Experts of a small language model: 13 layers.
Below are experts of layer 10 (counted from 0) of a mixture-of-experts language model. Rows are named router (the router's row for the expert), gate (a neuron's input weights, with its number), up (a neuron's input weights, with its number) and show model dimensions 336-391. Each number is 128 + 32 x the weight over its row's rms, rounded and kept within 0 to 255. Numbers have three digits each.
Before each expert's rows: a language model's description of what the expert responds to. This comes from a sample of Wikipedia text that the model never trained on.

# expert 12
Word-final pieces of non-English names and place names, especially Slavic and European ones, such as -ić, -ová, -kov, -ini, -ä.
router:100090065147157119114229150112096089079150105174101126108155171082110179107156145124111123102127072141147141182115160156110131145111133178109097105058190111135080135139
gate0:117103124159134120166175109071129143132188159153151162129150163202106076112169099135142101163124113097134136168083147117068109138108142141037129170082176120074063150163
up0:130139146136120063110117053152158110114168110152184185145115131199190128111096115064045134115133146119094116090146147126102152123135142129196144109156159051138123142143
gate1:121149138100086141162166113147147094079161179140113058083146170082164053079129131089169156131115171175143139134121113112120124077102184105123153129087129145138085129178
up1:206128185151117124159139115133130118100107133100140151181098157154100164164093164182110137196200114122128110114125168142105106153104062024126112074140182161109102081150
gate2:145110131107122164169132080165109163117073101171142107152133128126108146145185107148142129119121116085134163077147133150054221171134141108158137130129110106165126117131
up2:124084165169148154125061091093164120095110140118190153109126119136126145145080170090139162115150085099220137154129136133096191189151095168077115138095122114119050132149
gate3:150092072089119131148092155116183131155079175090118069143143102145170114102154127126157154060162065180102155144095089085092150111115096169132147080114128135154106132157
up3:108118128076150092130143118101178155137118099075162097184171090141088150106100127132110191116176158108130108111180121157169155088132102128120105179107113097126128103164
gate4:093114119165173116128149116140101137094113113103180122090114127104098136093120161175139115072141089166125123089195096108150142104121081142209093166046156142104143175127
up4:106120116101131087116160086156171133060152031168109150117109188144135172130124096105137163144106090125150124173145114131153086159154103157159142128092151162174146176127
gate5:145178059155088106115146126102145160108109078190066058095110114073096144096136095132160101130145109151143126148146151153113139092196065150145179151096154122121132122141
up5:133076149137158151072120131130137105088125164145150122144086101156167135139073169170066154209169150154073158164144225113142134109098109109134097118208182104137123118157
gate6:158101149111156136104119102109161226130066136181153132135160132127147111125079148095118114117088123120133133125160108161108172164072101120127120093124082128092122152190
up6:102054218125171148139101177134090088123065145101105138161126127156124122119138165184092072094127121061135098117129198111134125112165137114164138100078141102196149085123
gate7:104148151113126168143119111143108150109163188108128118136084137088107115134132126142127124159062104112170175191156082140151090116172138102216084126124092134082156129110
up7:165141148138175148123107072163100105141148096075116119168188132111147184175155149127156162123170121140129163115176156108150121127107164129181104125122130167118138150092
gate8:086139087137171121129102145150118132089091128050142199154133135124081104105115131182105112137159144152105133172126143161117083118123156136158109061127169115082121115151
up8:151111141152186156142107108101127113166135122163162113113155094110117133130125165072170126137119166145096217110106110131093047154113113131112096082072173171078158153118
gate9:100126130141108115086146102111079146148137082085204139169181136136130159157143108137149128167101117083129073110096110115177098076130063158134092116082110121133085138108
up9:155126101086156118106088121164087089131123142087141107112149135103093144129131124146122097123079142093108080155134153103131151139146131069094094108105153123178127092162
gate10:106134110164073166157121149113127118167132142102127148133145140142092102139086113168061155118129138156091163109138097104152177089172155101092089129185062113115171071099
up10:099178075104132084120144150139093177132183087117116149139158079124139143119178177140138159136102136141098084196160167118135181146079083138072121221105102097136098105107
gate11:109073180105141151164196101105105047096172184143073084064194173144100090130181118121116112143152096119066174107166099126151195120127071120116072076112151182103052133160
up11:136091209141104131089176109193148156118095126145191119126134163133189117147188152178136073150071138159140119142184117144108074067065077139134200162169119168145088143120
gate12:102117118181123095157129118086127096160130136136118178064097072148104125229104117132090102137149095134138097138103141104106189108095171119097110121086088155147084136178
up12:040146156157084153151148087122117136106137085100167143126180086198105206167120145108153161133129176155207127134103204065132090093111170122154162093116134105157152096112
gate13:151098183082133099145096147115142145140113112189187094072178122131153074077115117108157199124025155169156114163101116082148096099028106126154105149085088081165189131148
up13:116077140099190135089104121137113135125069172100134108134107119110136168113119131129156054099111051122126094158117124111156110122147216170094138105175089111094110121168
gate14:120116117162142098177112111097157144093122149135139122130120112087117163172081174137148160158141214158174132065168095109199155176208106183148167128115134086114121143117
up14:102089158150143133108167112123109122094121095099133134109140166080111148142091180163153141135131095169127068155063103128151114139071076144123208080230179154168089151157
gate15:068136136104117119137144108088112116212159164144146117116162131113146124151115140145110152083115148219152094174093104182033149132196175156159083111170074138196128113132
up15:162088112103109110131169176154147154082107148083070141115136114120150101154113152145133131162174120175115180146131120098117031157133119100106140148122108113179083140068
gate16:111124028109105110118099129118163065158171086149039196144104150132145127164099128102147132151109095130124135120123129127173143096104118074135138163140150151128174169134
up16:118086100104110131079088092095121112172136142074081109127115089124107146179066140064120165110112059162061143196133132142196103137175093135134136156170138145168180148106
gate17:111142147055078093142157123108184067119171160130150110107145136144144175104105162165115195085097091106099048120123126124185122149153137079118105126072127152138157174097
up17:126155149081173113078107088127129146116122119141132105131132072132125100154130080128139117120124142186082112154128150175176138121125065111173180145128084098156181126164
gate18:096125060148155112103098131091152077124163128114138069193124087149127103107108207150081167106143102097130156191101228130044111106136090079142069102105107113124113092139
up18:154129086123126099093111174163075095087081092126106178082096192135137168081182168142199160142142161227155144120123106110096083121051174151087105148104097151116111164137
gate19:153183115115152123132104120149139117091143189135122200163142205137174129090117123136130086141165154060131177106100077157124194124113123077121155131157155131100170120144
up19:139113133124105100163134076101112097122144100127150069146150166095076186142151141165130140098140137118114077155162080107068135082137104122114160137110147150133134129201
gate20:189097148145153122171142131134098140128198112062117164172107146171173093103090167136164152139089087124131112124106137135215116140086079157132115072093063122119163110139
up20:075090124137171145121115185138081191137138131150076155098145099160088151124132162163133104157106116121127101110117160071035077142154105138126162109107144146122177149170
gate21:128113094128151141161063147118102115140130133161148097137097155109107086185110169110118109086048123122111123133156121122097134204163084142112155116055158124131094123115
up21:126133153128139144165119165136087159116077143094102130177112126172114136131135113146090142139104140064115078126117110123064111096064137116156186159078128171133103085124
gate22:099151119142180185138185127085160042120120123073128126084158141175162102104063119193156114109151109044070094140108091153067108100137146145146135143126176111104178121102
up22:150163142148080149123148096108129152099118128115130043117057112171170167086206100117186118115205114103156169163128105132146111159128128144069108086110160118158116110125
gate23:130125082095160167162089065121100209156152070081145121128146086130123117101128159087139126104123136072079142112132109169098176155165103098133143057073147105181156182099
up23:168137109159171110143133155137073073168141119062117072153144109105097142124091118133089120172114143152079184103080189122198129165099168177117119132129122151149119093141
gate24:227146118118106150148147123132146112125139163056172099129139135123177137108125170103179164144165044115162134134151162194125131146161104128106188075129101055165123140169
up24:132112104110114121107111153161124129114139034089153129145112113125155086144174148143078137121108112142184104097132124095073078149114114173135104166128054079106134112159
gate25:151096113136100174128133175083105098100098188142101110142090144118132132092130147097120111098176032117141094112120129153112053069080145154133119083110093098136105110155
up25:142110113112160066163115124078137129111118116155137103126132130124161059131124118094089078101140137181126122118123129104172121085128113162199094065133111127190130081135
gate26:100095145151112160162157089126070107152147162165095081125115124169154139108148148136113144177131088109099162166116131201110145101110111065153156112116094111136151138126
up26:175090133131163123127176111063127095162141098088137061181155131114102141161095108132190189104137110097147127171107147120119108131140083131125158096071078110173147085183
gate27:131104204108129146135096087142119138131131106126116122079088122143126106203147130170126152105114094101148125152157181121112133164130151176105171135129221144157097101122
up27:110167147131072156113116166149131144147173129118126116119103137155113097173115129104126148129143099110122111161078111070137111081079099141142196129173086122183092126081
gate28:149159039086087084160103152179086110136201134111154141135117183036075120185120077155123161128143136144180188132135105104115154091117132122149158171193142147100084173163
up28:082114194127105198098126184099124136132165139123110149131109187165142088089134140116083194153076141163084133133152120149180102134099131111047157138124186101127137187114
gate29:108149148131117202196137102122135135173088108167166061090123125077125097132096169155158074100154205121161117149128120127123062105117133101183057110084140198094153129116
up29:103062147133185102138091128115108130094119098136074119166097107176180111133120120158145167167147179051135125129166083125116093149098126102179137139170165127145144158189
gate30:161176104158144143152156119152065126088159111115132119069142082132035066153136103144129044130141087122143147148083185105114109130160150155151091117120077142119091184082
up30:117135115061113130175214131179114110101144173096078150165082129168075153125088106116102092131107165158154058152082225068179130103173144157118115119105155136108085148140
gate31:075088206061150134179169106058136098123154141149115151090113148078145094126158101085149142110139200117154158105184182114134141128111089132126114115157178164122130141062
up31:166170086160144125144132090118167186130173142105172161104090135139118092107068146083117160116174157114081164205122116117097139103116129121163157100111119203133119085144
gate32:130123194147115193121132150154123147096096153134060028134165127141129141192098114168089105118182166107150100149119158205130140133155118171123148119125124136133135153112
up32:086152077102125093130108134108120103073129156124076088147139154170187078090122145140122110113114117139074096127071091117166132115111106178228079122217147124124075162141
gate33:131143161130104109165085167117124161083139098110181133049173097093127119178157165150096113163167125106042163135082095119145166167102144118144112132104180108086091116150
up33:139143150120155101131069095126083159079103193189104104116155103095123139130129121124131129128121129161147113185122120142063099123129161080072114086089106072083108112154
gate34:137094114110144096158125185111139112142075120125145103134116147063072150139106118176101127121106083105140155128110109041164096145136134120052133101138154109190169167089
up34:077207100157163156202130104157144069191126087116116127122189102132086127140111092081135148149085091099111143146143139098126135090131135146137095121113112111174129165059
gate35:108136135156140055113183076161113134135112118088089145157134110105093145087104126111091131137102151094194132144087135175153175122107129128105191135151159149095155196138
up35:070139157193137088085128102130094112112135091136109180141092175130121073162139117114152068101144100188124151148110159154139142132121097145075159126140162132129128099108
gate36:160096155090077157180201128193127141129104148142161125168123116140114133139045138161137137133161153151093099155145178147096142148108151174134103096083145101084162175110
up36:169121168162094128191182123157138151141119127133097141076126094171130094117131123124107087154099143137124131073097102125162148164173164077141137098115182152169153076132
gate37:120150120083077152062148093095106136101170132111118112161143196178146150108105125154072133132136132185165212170158117118139130120144158163145138156100114090105151138108
up37:214149148113097073124107122110132042103114092092073126118085123129151087146142114155126153130066078075101144118151058104150072064219048167161147091127139129095085120123
gate38:056131078133055139126123202067122157123097141129175083161077136078111098185130145133132156128144156076119147125114121181102120099170120123090105074127126163122096101132
up38:143130150122103112098183101073151153141119133166111105076153107147178099077152177064129078185111113134074173146160152131093099160136113132125154151167145160075097137169
gate39:139146127194110184091158102110197072096128159186114140193172149167151103143166112100165123065107089126065126115143157169160095139126144102139155147133123101129127119145
up39:106168123079147124127145104142085093153145111094087127133125090192106117087172175083053075122128125171155169108125143114106078094108073128113184135127104142098162139129
gate40:156148115132095174092156152160151186130090118126128154140148123167144103106154081160090198116135145183111086180125129132155130131157166161135109099060098117123118110126
up40:116148123144074169095087132159104073141146162168089083141145122111113127085132167089130145103125169129128174087114133123135096107134098114138130082169170140097135195133
gate41:107162181123077154138126093081126144134147141080138144152093108093110088165126155101143168145162081168203122037072056079098148080173121112163111102141170125160185164128
up41:129111163129088092212116153133128112153149131113158127121087140141142116123132075152132117149073117130126122154133100155122150123124114113120130102091103103123091114161
gate42:130134120159152092120139083085124117115047112174163159133094198155164095133058119095169116098175111056163108208122138177127164136111156079151109125134124101145126140107
up42:111113116124121166146096170150097091167209173144103171124179178161074095127176143157152074149103085116131151129150124156200066126136127154161161136140189156219092032161
gate43:156147153142175156152201129136100148121100114108181078169110142111112158102113114098122169148160153149139177153072142123121132123110048080120116120149116124130115117129
up43:154082085144080110075170140140156100183148104081140164157091098149158172122115156088156184127119167125158178123136092170141129108131104123127112161063132108176154125125
gate44:084123142210128166098173154089110084142148145142131162075088142133163161114123115136138127181098081181095145177089115114172192130116118148161159087086158122199171090157
up44:098101167130112186109110121104097102149145147188134146120118124129153165111161173141125154058130100168120169081125101084143204142183072154155054163086157063118168143130
gate45:129079188143122110107129065185184077124132073143121103102130132113131111115148136133080130107161070149139194132138130116136115135127139126077107090084145149079136144089
up45:133137131088111131113141181104144153147115185083105161078130069142149200060105090118103152103172129110120150136120115100177092128105040123120137135148130105164053140160
gate46:119160115139123085160112129107079175143117130171149105096121157104217105204133145142156140089110136119089118224149127141094132099130127142108101128161152113133113145052
up46:079156173145102116150226167136118125140111121093109124158110143049131145117219146101163096145157111172122118161097134044157205177084181128146205120086172093164132142094
gate47:150159098136084108123138142126159057128038127139158153170142180127142144201154098095105109151152140130078098142147088178157185171097107143169094153151110153107070156114
up47:157168072157160180118132176126166163135129121150125169135171104085137140061159096106063093134151110128205150183105097116109138127135126124165167060137147120137140135134
gate48:161149116119218110167145138149138148164101127165087111127106116077137178130118230101096137095143139168121098143121168143181108167112191092170098130164062085171086132176
up48:097157128095120151143086118157083096175127075102143104128153147104140112101097121076077116157106115109182057097148088139131188107109083138099128088127136133163181150164
gate49:086116059118133118134073144149141100069081047132131155171104131112123117097154119080092117097136136138140149112135104081110096088166165156087157154113173122146131078111
up49:118125083125125191172180160187127146151105113203078152127165099162143162105126134080136091090144123138144111129104132125153154156097172122201164134168173160079198076140
gate50:081145098077138077117150121128141052083112100098083097173130128076130073142118129165079146145094132116171109153116060121147116178132105160163154084108142089150123136121
up50:127114097118183088127097098162184097173170154120124126148140142154158130161117124116138140111127173160127197157105133105140126131142128124163168137103212227152137130160
gate51:127129148156203063114098105189101117204103084164117132047158171177093140149141123084164111153137128143159078079145110157147144161130085115104105112117139120063105097057
up51:206130121108133118121072126148100110140148149128155120112170134114116106113145168158130147137112115060112129099116094125160177134123147132062114170061160157137139137144
gate52:174140118102118180099124130123115111115116189126102209089128102142143075095154089108107183084139159138131104165136130161091151173146124091073156169102111134069121120125
up52:125132099125070128141055116130164124122110091129077148131128145161137109113141147077121155085084103131090060193156097167124138166142130093115146158166181122113156138164
gate53:157114118098120202134141114111102136133105178163163158119169110099117142117096146196141142137144096180157110139188084116181158131122152118180150171135117068173190098108
up53:116183155144100119156096122151126142152157137191091106199089066146109069143102142133121094115124148118156162116146118069122182177137111106158194087164133117085100107154
gate54:071129166083085189082135147130091083120142132125176148076169064112130185168125118103124143152154128137182114156158125091175146102159107113150120115092143092104115136143
up54:129097158127152156178167117128118155084133132061125155129139072178138138097197106137101127135078191137153089101109082121082140091071163118091127155091064140134200154104
gate55:183177147116122129115111144111166085087095149118113132130125126151116112076163171107097083092121115150131120132139172135127127177091131139125140158114159132154139178152
up55:124101139104101115169112159081150123125180119144111167096072142124175111117155154123149180156119156097118160168069107162134176066147139097168051146135150058098144095090
gate56:166169068111139189192146112118180200087156139161182137146166123143125161165130127149110108148115110121129168149129137151181107149114151130106146184124167142162132127081
up56:112133154139140110097103149141144151132175085108151126133122120147088195134123137099084143121109056096133101166158106110090128129099123144141131181168110126116140133102
gate57:159091129129206212101136090116194142132158079075104159121119139057100133076104029108114110102079123130134155141166153214123144119129066173141115102126196125121127116066
up57:125127126118155139103075156132087135158133159129076130118111109108199150132088155065153129183203182143085134150151121119120136122116125108147073116109115155128157149160
gate58:116118120079128138094139176195147138127138120144136093211154147139156161122099125108146120069141175068057125113118176137153075134152188147140104077173088068110125101093
up58:144093113124143068114155147119086162182125061172111153157110072108125147092103134143117147068116130118128148188109092062133144095133113077195141162136101158166094171106
gate59:184124179092159131084143121112147108119146133145104115091175100135169066157115094104101155152137161104179144243179098052133168148166114146159151119061133155167100150075
up59:156158152112148112048136148100123135089134139093196113130116137173171170152102131077114146153057106140171156112136181113147175106105118151092147126147117150137162085135
gate60:159088158145143155099109100247153093113160113111116119099073074113150112141111203104158119131120119141193163181058085192141103149144209185121105076073135129115137039212
up60:114083114135163135174146104189115097085083076126080125158143101126184139142122126135203120124126106167200129121148088126135180140104130154100191146124093111101178144120
gate61:091136116084121108148113108091135225072132149093098159178104130092173132099143155148077099137101161114115155098110120149095113180125159129129111113099177124124164116185
up61:129200095124101096157107179156114138138134109120133122160105116116147114071096186161170095187156157113123130153181164152169121064122122101166106137084113106177123164146
gate62:157143114138161102124151147126132132123123197208093105106161120091092159194132112147124221107116118162097174141117145080091061129126155099189203161108172104112165127146
up62:068146120139154119161061161112121115161124116184140042122145086206146136177149100167144128105133161176146164170146126171149119120127097100100131123148153106093144131124
gate63:095155091170142078181133158124124144112089111147105049122152071171096200117121183141145125122095117133179077162150085077185139141106126153120162104187130143126097124111
up63:136095098180098122140141111138165148114085175116050124125177110139088130075122151115094130128174123114141117108139109144190161145133091149088184157127145193130132164164
gate64:137109116185089150145099129140139118176101086168128116093097169151152128091123185091073086065141144184125173080107051066140107175177115140161141117058128064097101159186
up64:115123123044140086154086137118082116146061142076111131159150151138123108091135160080160108133130164098168103143106178089147106138124132133117074147190163153163146158128
gate65:132139140160132193134144108074129096075107167112067150168095151146109128077099106136162132162098086120094105135120168083074179192096139155196122134101127156159152143157
up65:127105115140107131145132158140099136141105112135133117130134077095149099112148088128156182160161153130171128129146101173150134153098155122163163164157141131115159158107
gate66:146151060102142207106105103093169160139125114115135119088172134087099205105158128045130113199093138113169111108135132133121136154108142112191090182130127119118111150108
up66:085108092144151162091189160132087179165109127131043109092118195115139121151146141185149143092052146105097149084187165116151141173112123130114133145118137102128136122121
gate67:152176111128081144059115149096106115074152146153154110119161117208157112094140126131145137108076161114134128114132146175116134168153139191149120149113219100182133147138
up67:147139108139168131083189129104176102117207133151095139113112149144119187169162133169110089137154127122105071130084085135139135073162138145152117072059178105098103138121
gate68:117142155144161129111116092124145134111177145110111188172127121141174064117163094139101094136200133106169156232145169070134124109113126136123100179120118130151157108167
up68:128123131088121195105138126108155142130137113141132148122157157136138125073116137151145160101118163098117078085125073123162107183072105163156143116181150141148122132130
gate69:119159123154143159168129087087112164105147115090137152153152181094134126109137093044162136164154150142096078107103128106175122105176174144154144172155144086101143112181
up69:111121133191126127112145137171123127127153156120136128101119155182162174076140142162128149154109141113121149131107145140149147143169123154148202129114164137094155140056
gate70:131160115137114167091088091106154138110101095141121155125120116144093173113116102161127118132117134158111128126096155197109121101141150130176092188093173150088116161141
up70:120114156104164151124144121102175122131155171113094154150078079144161141140140185143180139114147075143066128111166115118127119107135120131088092163130143118104088138125
gate71:127121112141099122089162138140184122149139219163155117068176085113149130139139145103094129145144138107153114118104110119139144125125166103093146126098141138085147121102
up71:101130146142137133168134114142164150154193170103132146161096047098148123141134131085107139111113103161142089142145119132122145134139171097173171173079119142153114146078
gate72:160073090171117097121111093107149102123139110123196156147115114108154138104141083103100070113148132139135148109139216130150107073115125166149116149140130132069112159146
up72:134136165141189129073132168153105088074104116078143120154113130151081125129159144102114138108171153167145119149130130152105149148143061113163090115190134172123127111150
gate73:147164142143142135106139109095093114149138102150104139157138103138176096126131139081169145098150185136104127149118132121129132169067146183101183139121154109132089189159
up73:166130148102125161117081105096139113113170187158155123115157126097112155100118143119188068164084141162120112126105102100113067104044062148146186068089103083125138083176
gate74:155086080137134114073151170134087100188101109146175141051190113128167142106167075175162119112103226162132108158068109081137206142134097074083170145073124145153086072134
up74:167105090107156091128163153148141032164188095101146160110112087114148130160102079161097106142169119117134147153109096187125158167203150160105111194089108148088136142185
gate75:110105176144113112070195148137093135186138111128125199147105144155135142099132134161073112110109133090146221112180167190135158162087076174102175077194110116126090083130
up75:074127126127147151159146217103189093163121086116109129117151156182163097174148127116137090109094179146078127099118105160056130119086092174153160120112064131149144224184
gate76:125106046143132162093151081131079180127103101151127173140167167141139174098124150205142115133199171139153081152094116104105117100109147107133121105086132072178126159107
up76:069122142109163115089165184142128179113150055126097152136169150069181124104160165062161126140181148113113145193062135063120161097175087150105133169185147141124120137159
gate77:112163141190142159116139132156117142050160125163112152153206112148101112171160165086093139161098163144129119112122135158168115208142070089128096154207092115128098162151
up77:057166137146099146140147125135093129110172142129092124155114176142125151144144076083137108091084132171138134134141071093095107123147132081109100162148182152136152160119
gate78:171126142105117153137093128122120177142165096156110092116109144133137112056116111136111141129158053122120137129121179142103107119087161046126139083162096162085107132157
up78:080130104089132125116115155134150117087176123052137115083054158156135193145177129097085121065120173116131116137122160161117059189081100148132121104097088174159100124110
gate79:170075143080142185091138151141100213102161168102134096147081076196158114095078110231174182109103107164127153136127118102096142122167127113133123140186142093148116150118
up79:171186103141138186176107154047162137128131077166146127094065159157162136134116174141099173144120142154144095084142105106177158055086100109085121147133097099106112096166
gate80:105150156088122167149123074179083089120141081061121088065125171112086143146193142100140157151160073148099101158129135131150092129169170194116095136078085115108121104160
up80:107140117172106098159141177131175146130152144151127110156134134142087096124107119126103143132122130175179088115142173093101149121139134129102098110144125145057171156088
gate81:097116142118125168159105155201121134084130084167158113153086075125117147151139155138091070046154175092122134103168133139120141086135103112122123046157150140161096135140
up81:058152141160113136095107150146153118141118087128123096168117155138115114073122116093091163156128138109149162050140114128113113085111080117127141160104139097064077088125
gate82:125135113117074148136112104097175106105131114130091179076160089074112058204123162179216176151030128131077173133110109077062109148119127132152110109099078138159117167129
up82:084084162098101129130104115121139078185117125174178166131098107164132124117121111118117155142120137113153116195119093133123170125078142136139119137116067173132139060158
gate83:115088095146115139216126106128213155131131119185160164172070192142130084115090202098145061091135189108110126085124092140139176155201110205126172191100100098165131127146
up83:123122140107165103135144118137132124119148109160157148069129119085114169165120168140118159099144144094096164184130160140164154102049189187147101141099130107123160143113
gate84:168161148168153165116195145123124129195165155124093129155125144151138149176068111077157137143127200090167104142156128136172108114125115167117103151112131079095121123182
up84:117153114175099093069071118097097150120086088182117135177158168102075127134120124158083094122125085106124105176156135115180159131172133152150119066101137161151086213101
gate85:098087132149140114112130169201124150075127164119130094089190184129113137105091130102152099084131108089183189158125131116077106147134154080090150187079114160161079106186
up85:071089174140133110173081064086065125125136139105185166099108151083162102107163131158121113065075095158173162099130127109125079133125115114140100101155155172088135151117
gate86:080121147057084150100188102089148140117097086160151173173110147122125113095094139089068114143148162117151104160057162121098111150126112065105148159041139157103109127162
up86:127146117076102139125164109160163146134128148098145130083136134145163125155120153122199104161081129127084138176114148121100184131146116143094115123140100122128174138117
gate87:091140150134083167127118120147139083147151138138148084142149128129118063110028127158119076126124143112182108183131106108138126091117100137040168113079120162128166167122
up87:052156145076156129155181159118083141140163123126178143135113106122136142099103101110113155146111129124162169119134136217099117139129159107115130124135131119123127132135
gate88:155062151101117094103154187142161171170045118204113122128154156087105136133133039154137093160092104149124131143083144132107183089084146180134130202164124122135160188167
up88:128114089085143114082147105168074067111115158105111162104175132154113135164095083153165163107109071118124100197109104141145147118144078097113156102112115113010152147060
gate89:128077112137111134122154110124157140062155075127090156084136124151065138121097152115099091101054145181161209176099124157116131096112144068141128156167123111084178116172
up89:143140087080177146177115113144092115142178130149048172134128104131111128131132133115102125143103116189136093162138120106148151162133109145117116107111150135151154112146
gate90:132161160113132143103125140162168078154138137171098088141133093118144131098108126152154119149145098121169107145155123087129141145138103076123173099155159058102084095130
up90:099073063098175150133123050164170126147200124108165096106104138099129131177111136103163167170168152117077111151078129133122099182107203101156151125162094170106111106220
gate91:116131082177072132104125133174087199130131159076106112070102082162125095155143170109117118083088105067102145136206117088180104167130149100110138177110115079121075166150
up91:154110066141155121134097106074116143140084143142174107042086071093097153104109090141097111155107102107097132159113177104102138165101110152176165164198071105100152104162
gate92:162155086068098122122179161144173089142097099161157091105076116084139100122095151128107150123110092128120163111138130137168144125170040121161127173144105190090093081088
up92:077139126209088067135150102098111164140040186136167158128160140056186167159173136136101086112128099148130076191099110119158137078080092085159169094156138118142183118080
gate93:035161156174172142131067142101081092071105153102075094137129124168088144098127121174130165122125173120096146138162160071153163167095076125156100163083156147108174093130
up93:198149135126102152104101152136081144103139122117082110118158124124163083099143095121112113110083074122112112101101112160134103140163089072189089162138098106150161120154
gate94:084094118208099101061146126171132133158099131134140150128138105082177087098156121143063095129181125100106047144073177175159046112185161164117112132095137144145121102145
up94:157176159062118075141136080096142139166142112094139102091103126158108121164127147073125117123131179132149059113132189130103137099175132086094131117141153109149093086112
gate95:141148131179184160159165160087177129168082131164132099148135171115129146147172149142116122166086110124151140097139152128088116101145135118116125154110117163131116162137
up95:125121078132131106140129194101163055153175160127121130130120142119087154167172118118119157155112157130135166122112100126140129065124146096094110142095143164171046143141
gate96:169109128178135095141103160110131117102134156160056139108155166120150144135113119077080096116099138127107115092139098129099129112148158100175155115095093098145097122146
up96:134066160101110136100050088166079129170118087110168096135167156110149177076079155107108132164158101156097107097185122134112135126145169165119108165139135132152112179121
gate97:156128049091150159091117115142143157186140193216116141099133099078109137136170119178148146141133117126192130170115127089144150133129118125147117099117160097087172087070
up97:108145128132179125099173149137150191127169108085114095126112086125101123192167142170125137075125149149169120117138113135141174133096123101164157133169167113128099122118
gate98:126079066133093090116195105128118147119100184087120102138091151136120080096107143090110114130143115122167127124164124125126177180140103136116159186148139134074161133085
up98:176148078124150123142170135116115108161208082115117134095190157142150138111118157149128098120177097114154196107120127123177075118114177146101126076187165193128178049102
gate99:202146141139085129171154112122108149182163172221072134192081092127170185114146104124152128159100128144113133095181117080131082100121140144099155131048135177073170122064
up99:175118133126142136082115133143118122126082106140079090127165103153059108102174173120098140129218166218085111119129068157139133080039090188104130109111113110112156106125
gate100:143145120126192171165114113160128215125110096109102180116108105101154148171161180131066180138111123147139104129106145108121088150159043150151162109077088122102177090043
up100:117150139163116116089114109128154099167125105146162116104076143160110070163117108086073086138131142187156119131116135110115093117171130111140121113137097124166230109074
gate101:144143080102144138089086137169117138148113149130197120106144154180153092166126115148095115144104104126152097165216133103091108180049141126164086135121176131091173129138
up101:114173175176174114142121190080137093148085133118151117053118132119147179071115125112113188078085121144108147171133080092148097143108186113159100102147137156113115120123
gate102:102127084129105123111130115054214151091163060187133106076089084110096128210121107131059138099110096168094108118129176103135086102136122109086101085178152072213116126132
up102:173126083138130156126099118131161072173120158137137170157135146140136181145149127164136092096065107102092148121125131171130131126130117079090087127126191137141138113138
gate103:178118114137141134134112116102148116117128149090099097169142099123155190124172118145117086149087166109112131153121085122086136166166128111130104184180157078153091115064
up103:150095175145100133155183209107136111072094109124113198139124093146151099171106154128106071104146099089132111125109097078100106121122179117096156112120143120108212126093
gate104:150170083144181129116215193150162139078147164136204108137129129096129139157075141152122108107098115174174123147128082118101121169111112100139133152155136102097053144074
up104:140097131136161137074135098161183151086183143105081128145130082195120074130163137140108148105124177094132064132157143094143116073094157159149132132148129165165113126123
gate105:139108186166148142124109167169125119105167068133098073142137148110195110137138106159075170157140121112147141099129128110091086150074136097115129201111165093102142184151
up105:126126135096093141076100079163159077156116142136083139074102106139101131134200129089164095139104131103155137122049077186151104157088104110134085157128118100173145116132
gate106:099085151128135076150086154164147137128119171152112117136129179145180174157127114145169121131118108127123171173129134203123110117129086138104149155079150106095103123124
up106:100131100111135060151190099088103091094127117133102125136086110154087120097162109171144123174146127154109087088080065140088150158108128114077119110116192118162171127085
gate107:077126079171156132145166138182092117084100114169167104114089114098169119104124159179126195153088104157098128138180124173132170144120140158117062110135178122133121129123
up107:103091131071117165125148122137139063140144137189130184147111167134123162161168195099158201144111144086112117168135105071105116113160082073111174155166134131124184147193
gate108:133124125148104155127179132118149062196136053147125125073099176139076137071097157138151128061085072172142123123139158127113152186166091119103103119127080093105121105125
up108:117092160084076110083156172132097135131127144123100105138165086136090052165084162185103088078146152076101100122103107077151098113088157139157081163107142123126114069052
gate109:144090149162113138126151101149119093090113175121151167085098086134088148125175085152233123125132203136087159142114116127094104150122128154157167164110075134118113136148
up109:139118144120138110143172119152138144101092155114164097104070131105101144139191125079129151122113120113106132074129138144157101142175127113153132150128089148095106130171
gate110:140080118106183185122172143064057144172094079123149169120100179112134157119114171138163122131124110101156111105159161206117144105168108157146170106142137112104037105103
up110:193087159153165132132131151085115063110190126199169141140144161133121153074154189142159114091106194112140159086151147127107080117152177109122153130140159086130063097073
gate111:123143121113156103067113122084103124147132109120105077121118120156199045168137066164137141169131134132147127088129093127200107137124133056146139103133111131120122132142
up111:153163152133129137097179128132161156089097174157097149135137213159106188129132119146121111154073118125165167122144152095141202066133156082099080107104167119161098088114
gate112:093087147091046108124146069117140094145082115135082095080139146183142148129165190153148099150211087107153170071107142047129100134138119160107086176147123124110079122155
up112:087100110141077084169203146123102140040097122115185143083122164122134125147132073127173098168101070161128136125173031044168137130145083148128097155100148168189166076175
gate113:149149196150094149103089149105125121156126118047142116086153113103178157110133093075130076116102157145133123109090111116135182120120049118117207142145125138118170124085
up113:086155132166117133097222125100142118134130105146134129118104111098147135129149138166097105138143101101151145142145118134204190082082147125119157101152142139139131144173
gate114:083110079132142158149099116138130102185139112160096160125146079126151110101122100109135201080097092162101055117151098126086121154097139099102058138176175140154127131108
up114:134141153122108110170138166104162122121158118092124102091161159152093144120128127152117138138084126148045110150155198131140151108171110062119120080107119108108185125092
gate115:186133150159095109139160104126062131103106144137183176125058117122116154082127128120131166071164124123163164120186203104191094158111086095167106126136070132152136176149
up115:143139209104188168146143123141157178130136129122178150154114163126083126136141087126093126131145110109128110112110077110134099151122128118085128164171084097139137156128